From a checkpoint of a small mixture-of-experts model trained on Wikipedia: 22.2M parameters.
Below are experts of layer 6 (counted from 0) of a mixture-of-experts language model. Rows are named router (the router's row for the expert), gate (a neuron's input weights, with its number), up (a neuron's input weights, with its number) and show model dimensions 0-223. Each number is 128 + 32 x the weight over its row's rms, rounded and kept within 0 to 255. Numbers have three digits each.
Before each expert's rows: a language model's description of what the expert responds to. This comes from a sample of Wikipedia text that the model never trained on.

# expert 15
Description: Linking verbs and plural -s. Plural or possessive s endings and linking verbs or pronouns starting a clause, such as is, are, was, they, have, in definitions.
router:106146111086131160140146069091159159126109160148139154172151139158102141170105083083116101117170106081126116111063089153145142174191143146166074074127109139112163074185133116100146173128136133148049154133103147115173115125115150077201123113107126139082132189122142090198157245091173110111148109116152110125133136108116020106110124124119117128174117159135162152168162139127150196136140116122129086149158107089180141146143150178094118135147077080140042098139147107097128161103179056079105164106103101132174102144119124143119163134122153109111120114164089124106107113115131089197153136056115144130067152079112118105125113149109098099105083139144126165132145089098115176121117
gate1:082114132134157101142094100180125128135199028145149154109135059136163098118137123098135099135119163127193091155102129151090115146125148172135172043060158167159107157086155050158128111215097131120159130134114093094110130098095145103144130156158123118141114160125101175133093165107121144106092092155088120184115086146169117146104104163157121126129125107129161105094187120087107155099116180168113110095153100130129116142155154103119103137098150112094091167112174120115167099070091094125157143157222123097100123100135128158107158160093155114131092125093135136153095120152072158088154083129095121169207117091113091106040113126087105091147125120083072154195185120169106102152121
up1:093162098133093130144150144157128166102048120118170105133066175109096172114119152131084135095104147116155114158124169131168190143103157127130144079141085130134088167175165108130115135116081058144094096173112122085114111127097145125148106142147083147145096121128105125089146139156130200129151106142135155128188167171140094092121204188104193132104202097096103128150130122179112130173166155113138122143133149146142109154146115127184136115170183187090122096083096102102112134119111150113134099178121070138100128139098114114153119146056133142125154123085116114115219090106112170072158161182181109099056076127123133122182191085150126186164100179115187077108138130186167144154114

# expert 10
Description: Adverbs, particles, connectives. Verb particles, adverbs and connectives in narrative prose, such as up, out, over, but, however, long, plus -ed endings.
router:110143124150117097078101106134137173098098126143130140118170191130163187121152182044152094129111138113129075107153093094151127151151155087110113115125112165143189129156052116151115163162170129129099073117109135159132119167153137152184067122124160116166122138144156122134099112115096097124115060116125138137139182147131102171134055139099166125105112154116138113161254163139153098125115097153082129131103144151157098105113118187031075165070037146172138133141087166108162136128140145146169111169119084106150135175123157080140124122180097120188161121102141067155087119114196097151089102173143151161139100108122089132142104166089124126132092130124143183143110179169090100164123
gate1:180105129140133140129105135193143104184189138143172119123159107153136146117117146125149062110178075093174104149138144151111101135141151160086064089134157122105092153137115118102138192165070166101130153145049134160115111094149089148137144121203105161141164121071125086161129201092099159107193099097068143174113080190119122174129164128127158145117089108138120052094149137137117160083115136154092106104124123100090184111162164094087113158096174119115123128133134136133169097103135152178121108105189126092150146142149181144135125136164171170136139139106151200193084133146153214121114137130188138179174139138090066138097144157101107077118154168112075143149123117113102118167070
up1:161049133125085066135110181135112148091081125155125115072027173146168136133109136157124155109163138166118137110150106132164161111100137185149118097159139153157118163166112104120135094124095084166169111183152142121175136130137089107122130119067114090100118133166102169054092165129140130112146195123160131148135149090104135107075086167084131109135146163047104138193128144153120132180122161099138154117180092129107111158097094134116125097100123147132100145091110120105113127093107128036144148136139129152111138170139079095077061115067140120089071168122090080139158087091116086092141094141107143074057114127154121119138172122128207215099137115138183100150160151129175143136164

# expert 14
Description: Prepositions after roles. Prepositions, mostly of, after titles, roles or verbs in career biographies, such as secretary of, Chair of, defeated by, appointed to.
router:126137137102180196147104136079112088081074103147126068163141111132111105191080206137161118091168123101125149110101105179129114115150158139168113181111090152149082091164132126123162120160096164163181126086066153107124147208166133106150099106109173148111176170146144139134134124070132110063156172151094160096163176157129082121099164098132177154139130139073139098120172134182085175076111156116097119121065161091141089106143165090110134114140066110154100108064152111118117157105137126140107134114149137084145090165108158042146152151096150136127137145124136112114091149131147137156174109127117153094115149128143145089126085183135130099188144140149101132204203195066159172152146
gate2:080084141170125195134140137158112119161119135179110117133104130198144115119164155150151146145051187150175109213127157168131144082135133131084117105154119144105178086118142123176125170164188148170122111112165232097125122083107135099104142120133165139132104127070129110074129104126092179149135130134088139110139073146091136109125135117148105188177195085115122133132080067113169145182173080185139097129093130101221085165146163115146125125148162137115181146131151073154101165105113065156133157143132112163146140126159136119136146094159139174067132097161075123108118130180136192120159081172095108111157088126127123148168121110094082190116138122143087143144138102192096136132164
up2:095086154136139150122176203157089139131125161137129093097101124178143134100128154163194169115166129162074197151103075151160100121141147122189128122139114139118097124087120064111162159139172125198125082125102123097159094152136153128097117135128153147127164094128154174141133212107099118117093161145120097059136066159127148155106146160095150124118153104081116100136143195190112155134132103126131090130181139123191124169132147097071081082161145164087116153152116114097139146134098087126106155119209066154096107182090178094127079144131154146104093148079107082118116175094106157152123124186086176083119134117162093102135151158076158156143122145178087070206125157123133177117173

# expert 6
Description: Headings, fields, taxonomy starts. Word starts after headings, list dashes or table bars, in taxonomy lists, infobox fields and match tables, such as Cre-taceous, Plot, birth, Incumbent.
router:097119145110090134132099166108169086167134082184149111074141099136152098074144149146163150097093140154129072083146128136136059097119172100157207123138190096173178107181159143151126120123087110109079130161100090123087113116143169145130097131079155179089093122136112150152102146175141122086100070154101131141165144148089133087158128153148116127113132152159056131115139126113121152141114105138117132087148112134101104089092082131213124143072181145089092185102113123089118120106174127146118142060050197110092140134084110093100095076161113200131127138140112138195130122125159058103184098120147152157082119057114133120103145144149158149151177142120147228118174148156105128117118
gate3:144087094137145171114117117174163114130137047136127105133132085170154051192139096136173127103099130167111170142092115066138104162156112134114125159160152133106054094130171160087160083084137106093101146123074111082100112075103117148085150227150119111125140192104118167147120082158135122160159163148145139154129169077126153067104187137097105150140159042151132103113108111081088139103121182088151173195127082113130140170147122117111165169116107116115146096149169101130131110138099138149154129200164083149115106071136182141081109162159077133163129081089135142185163162134141099098130078137137120077147096109126097214098136152167171085117131134117156133093111129092150119104106
up3:114123145101099085151130087101113175153117119120089127152127116117111157122120119142078144137173099111104138122074142174141175136158109111157087094106090124063135092122087117144171123170119085118181131103126079120136123096198124124137119135151183143164136110118135113118140141144068106084122085097137148175146159140142136139087125186124185067112138183131149152140096135161115164163175042098113157118149120148172123064137152100144149075145070143125107099105054181088117158096120168186135127076108172140090096148137073081141150128150149180093143134165140170082082151117129132123099138086093127095109148210046227157116094096147164117114142113165085075128158219103184141120122

# expert 5
Description: Line breaks, i-syllable pieces. Line breaks and spaces, plus word pieces ending in i inside names (gi, bi, li, Si, Di), such as Carne-gi-e, Ta-gi-yev.
router:169080105118104116086079141116148108088113150148145110160117105137120158149143075102123103112070109152128063106118067110111149119139070177139078136156127079125111088124128168108123101133130137181122145143108144131165161167094093142119173081128140118177153157100162076129143166095114108029128090138198110100185144169142110143122109134049112151137126125118195113073144069135126140115120098132113092144091069101149131096105157134080140145150192103127125078138150074178153119148146103107096165120056182095152160159145107149125109059085121165133157144133010066089054107095132141156118103145115123115077110083164126128169118175106084127073150177138110132139146149162104130083125
gate2:127164079151104159114152145137067104111210149176118156147129089176139131099146171123113131101104191069149109158159157212152138141151097106095076072151128104116117106102146186110176177101156138073144123113128106134063152082137171125158151127139178125137177132070154108121111092129168123117129079132118159141157136137140095137144122085125135121226131068169105115077112107056192151153159087146128156112087076112164122130121122059131119187119124112105144091147153091155089154120165129202155189164195149131116093146192149133147116093163109156149128080160073136148191125169172152133124133130132095129140124100112075113142111109131124145149146134170077196106141125193129134106175
up2:171026139110149188159122120117184118122113063093123077100100173053099127166141095109175116146142092154099179067079101063144128095114157129144182141108127150112137111124106099149121116164128091099132144109145135144206145215151064164078122148181097109076093129165097115103121137130090125157110115135124095089122120116141155141131087207122104117074152151126187122146149128154070127123116157107153113151126177077156118162137189135113130118177115156173129107145143162145136140130111135102105089113097118159141197145098104131088108174127143112092085192099133119100048131075116104103123141106087128152110167171158171110132111120087116088078094146112152119153191143044156162150108

# expert 0
Description: Single capital initials. Single capital letters starting a name or word after a bracket, quote, hyphen or line break, as in U.S., I. V., Bloomsbury.
router:073149077100125138148169058117125081111147114073128138141123122109088140081114155088078134118140117198129196118130173122119137144144080153107072163136127082155151103087060129113105073127131119114145129119145139131091164134125116124150104090143100109187143106137154132146140154138164166163220123155106160148128082135121146075184160085104122112114113127165132166144074105124141095079132104097111179138162179170085102138146106224074151161151109090065068138112096057125103151144158144061123162141098123123128146166150095114116133079091125171153134137103161109144127158140162210146151157137128107135102101145144155075125183114128169185238115073117130161067112127093112125154151
gate1:177152099091161094135035135131112131124160110151136171144245070141142119175133134135111110137072104139171143142113070112066064124119169156090153080090139146096170186104103125169144151182099128151156169148111063139136101139144119133157117124160133116097121137082062089139089158114059131117132122148085125069104111103147129178118088065084147119131075131140118137131157110027161128145094149163098104121072144129122131153107150111155078094092158103119158195126190146151119153092113096120126150164154117112162116127150143128082124126153177138142078129063182157182095108158149103134107114093147152135187112101122170163092153092127070102153169190138104142168132123119130086131150
up1:118122098092050126109145129151138124131093100156109152125076141138101121056139092159123167187151154151134140073079154160128127143105128128138144121076113127196108129119116183141085110086069054136122140149093149108156113157159133157124152137161106121160146053156093149114140112127156168080196130221102087185102178091142130078099137178104183062136122183081133152142138151175104108161113117071100122133174120117115148133148096161117131132117092152082128119085062091110138138166123169052167153134097139158105142113118135159147097083093121134157158106136116115157150115130181133106103170107106049143060121145146093143127130078121183175121131156188164106148055066140147097161153

# expert 8
Description: Foreign-name pieces, the, periods. Pieces inside foreign names, often with diacritics, such as Kro-onstad, Gé-mes, Már-cio, plus "the", initial periods and table bars.
router:161098103101123088185091166141079116152113138081061160128157089142132139188080154135154116115171121120129085123197095115114090145148094138143096108149135107099082101141148108100130138132182117070150155127137134178119115123078113167103175098097114090186091199115124220165184081150104139210123217084205101151159139166126176076156099141167116118129140118150134130092081098090101126140074162103171154142122141101144105077124127125153110155170115127120083083157135117150138081144104143145112144129168134152150153119171116150148116101147097117140173083126108127125103170154065078080112091082099127085158123158107128067111088190130122143085136105086138153051110127158153163128077
gate5:138102048168156108144186143096110122131124109161100136169124110153115102059112126115139159118151128158206140110094163072144123160154203171176154138131108089168104142094201121116109137128127145060092113120133124111094113102148139167206124132164121122137097131092099085154148122154113098129142152130155149137156112200108099151171101119141115129126180163175099100029162108122106132180099142145115156094115098147087067109095103094123152161149118206108086124105112115133102168104115136100154149156104189171126127111133136157120160113161136125127127066074125164148085098071130125092127094060079104161142084156072108132058183057167143154164151120156143190086107097158167090153125
up5:107170149088045158123136151141129151114097106061137126115165139098115134165110104126077159105165092103082112165134106134085170123130074112117119086121189154081173092083062101164126098071153119143181148158121097160178118188158157096135123081140099136135131156145113156083135120101106116131135121115129086133147143084124109155049164088104100113138081102103165148205119143116130158105148131134108095173098151065162139157185169148119118086098154098142227122130099114148150109129064133113148107084104101140101077108163153083091116093117117138116146170194167107096191167197113095150135111121165080088107132067139131099148079140121092157066167176148089093153120186132124165129107

# expert 13
Description: Mid-word letter fragments. Short pieces inside longer words, often Latin species names and technical terms, such as hypoth-et-ical, tri-ad, pedipal-p, aer-atus, and percent signs.
router:155132154118079132081128130081140108142103151154131106145083158096120072128105138132113178169153128103128120077125122097151126110140177183187132128081077138119054146092101098092066168090116124140163131088133134117127103181156106116100140119156070154081120099103123095135089088166136108131088153165132168086076090113167126131138148079076188147159059114135119073161106163101097094121123110139127095143086134084121155154064138114091159108184130155160184079169072153108130120191126066114119103122141212132153146125139098138088111112084173135135109161126128113126153157110135170085101119119120149055083159108140132151167198061164184165082141101112126057130081103168102137170180
gate1:134147158109126117170078141130125093093147132145058195136165050135232102176163125122130107172122116108171129148119135158065155092098114190115133070108162078076133157108128105138146164188149142180178152155090114088099186134138171154119097138163166124095173180126124113164178140071138157118116120139142111148124127126113114173129160125072145123099114093123154150096161080079141164126119184135089126108135087106209142088162116109235125170119107099120128141108140152157133102140140070089155155136183114091092159138106160106121154124150158095073135127151068168179104151156121095125096099101139140104179096060107102093075140152129120092200148130098114138142131150132127095167097
up1:140106112136034099193148138103122115108105114126105165122093111191156150086162064126118112096124160173137116108116137149087154083121152174157125112120091104158070156137126164188125151127112151202130117142089142098154120079164122156115151156109143110126145085167120111160146120041175167151122157128113114152105177067089108085109143146031195155102113115071140136118138083136173111152153118085105137105114081113151136128143111170186156157123086144107143205140113124138132128142169149096149102146173149142100191155093117129093175122131191083119131135154113081085163127113154110110092108126159142066149122066164130119150144110185132200152105135123208054193115127106120125166164

# expert 2
Description: Mid-name word pieces. Middle pieces of personal names and rarer words, often in cast or player lists, such as Pl-ish-ka, Le-and-ro, prac-ti-tioners.
router:151151125091149096104131151133106161167118124119159095074133104141139146136153094217117107123124094106128138089082165154116108077123153105115123161154158131189121140114130130110148125146139204183122143118124142134137147099115089134116147144095127157171153064151094133166088088143126161128145144020088136162093113073145142187075122197163098115152153172112136150140090132191114116143124139134180117098180109133154104150148149068129109120142178135177168164090182155120152126107144176086174119158147078076109112100132115170160135236198097113132126132123138147118117120060092064074101145153146120168151150229096146168118164097093105102129145126099158082094170094087085104142116
gate1:114115130115134105136127171145171104146183104114128149108171094157130120177130151100103082122124104115157170114115097086099162154123128172200170092095180130138132188161125151134120134146120104085140185154063074112077140065202118082150061099146143154118136147120098087157112163132069140095076087131127184157120089142122106140093194138144165073086127112158116119108195128100123158139135137147113113151147173125114130130123088106155102178138152086108131169108135132135093080106139079135155113107143102099101126107112154091118136134155128160119117098060147173221091134195150171148136091066152129113148133102063120192042174085088148036174128146118113152149132107099111096101077
up1:157122126106108132162087152102150194156098123100137175135063102170110135125165124165121171123113101100126114103107123049147129178062131104132077133121156102133093079121134137125144113131091060205100098138097187167168165151093102181120139177084107142092117077162113089100144129101167142120135194120084156148125155122148115093076092135087113149117080147143122135160102131123082081154151196129074172106186084110135158109129106189099135155152156124083173093075123067122120186136145135150096171092071124098140113098141136195119142128086152162161089123099173122109180096098180115120071170134155119165127099119157117136168138095171165155126145077128186087127118098107096134143215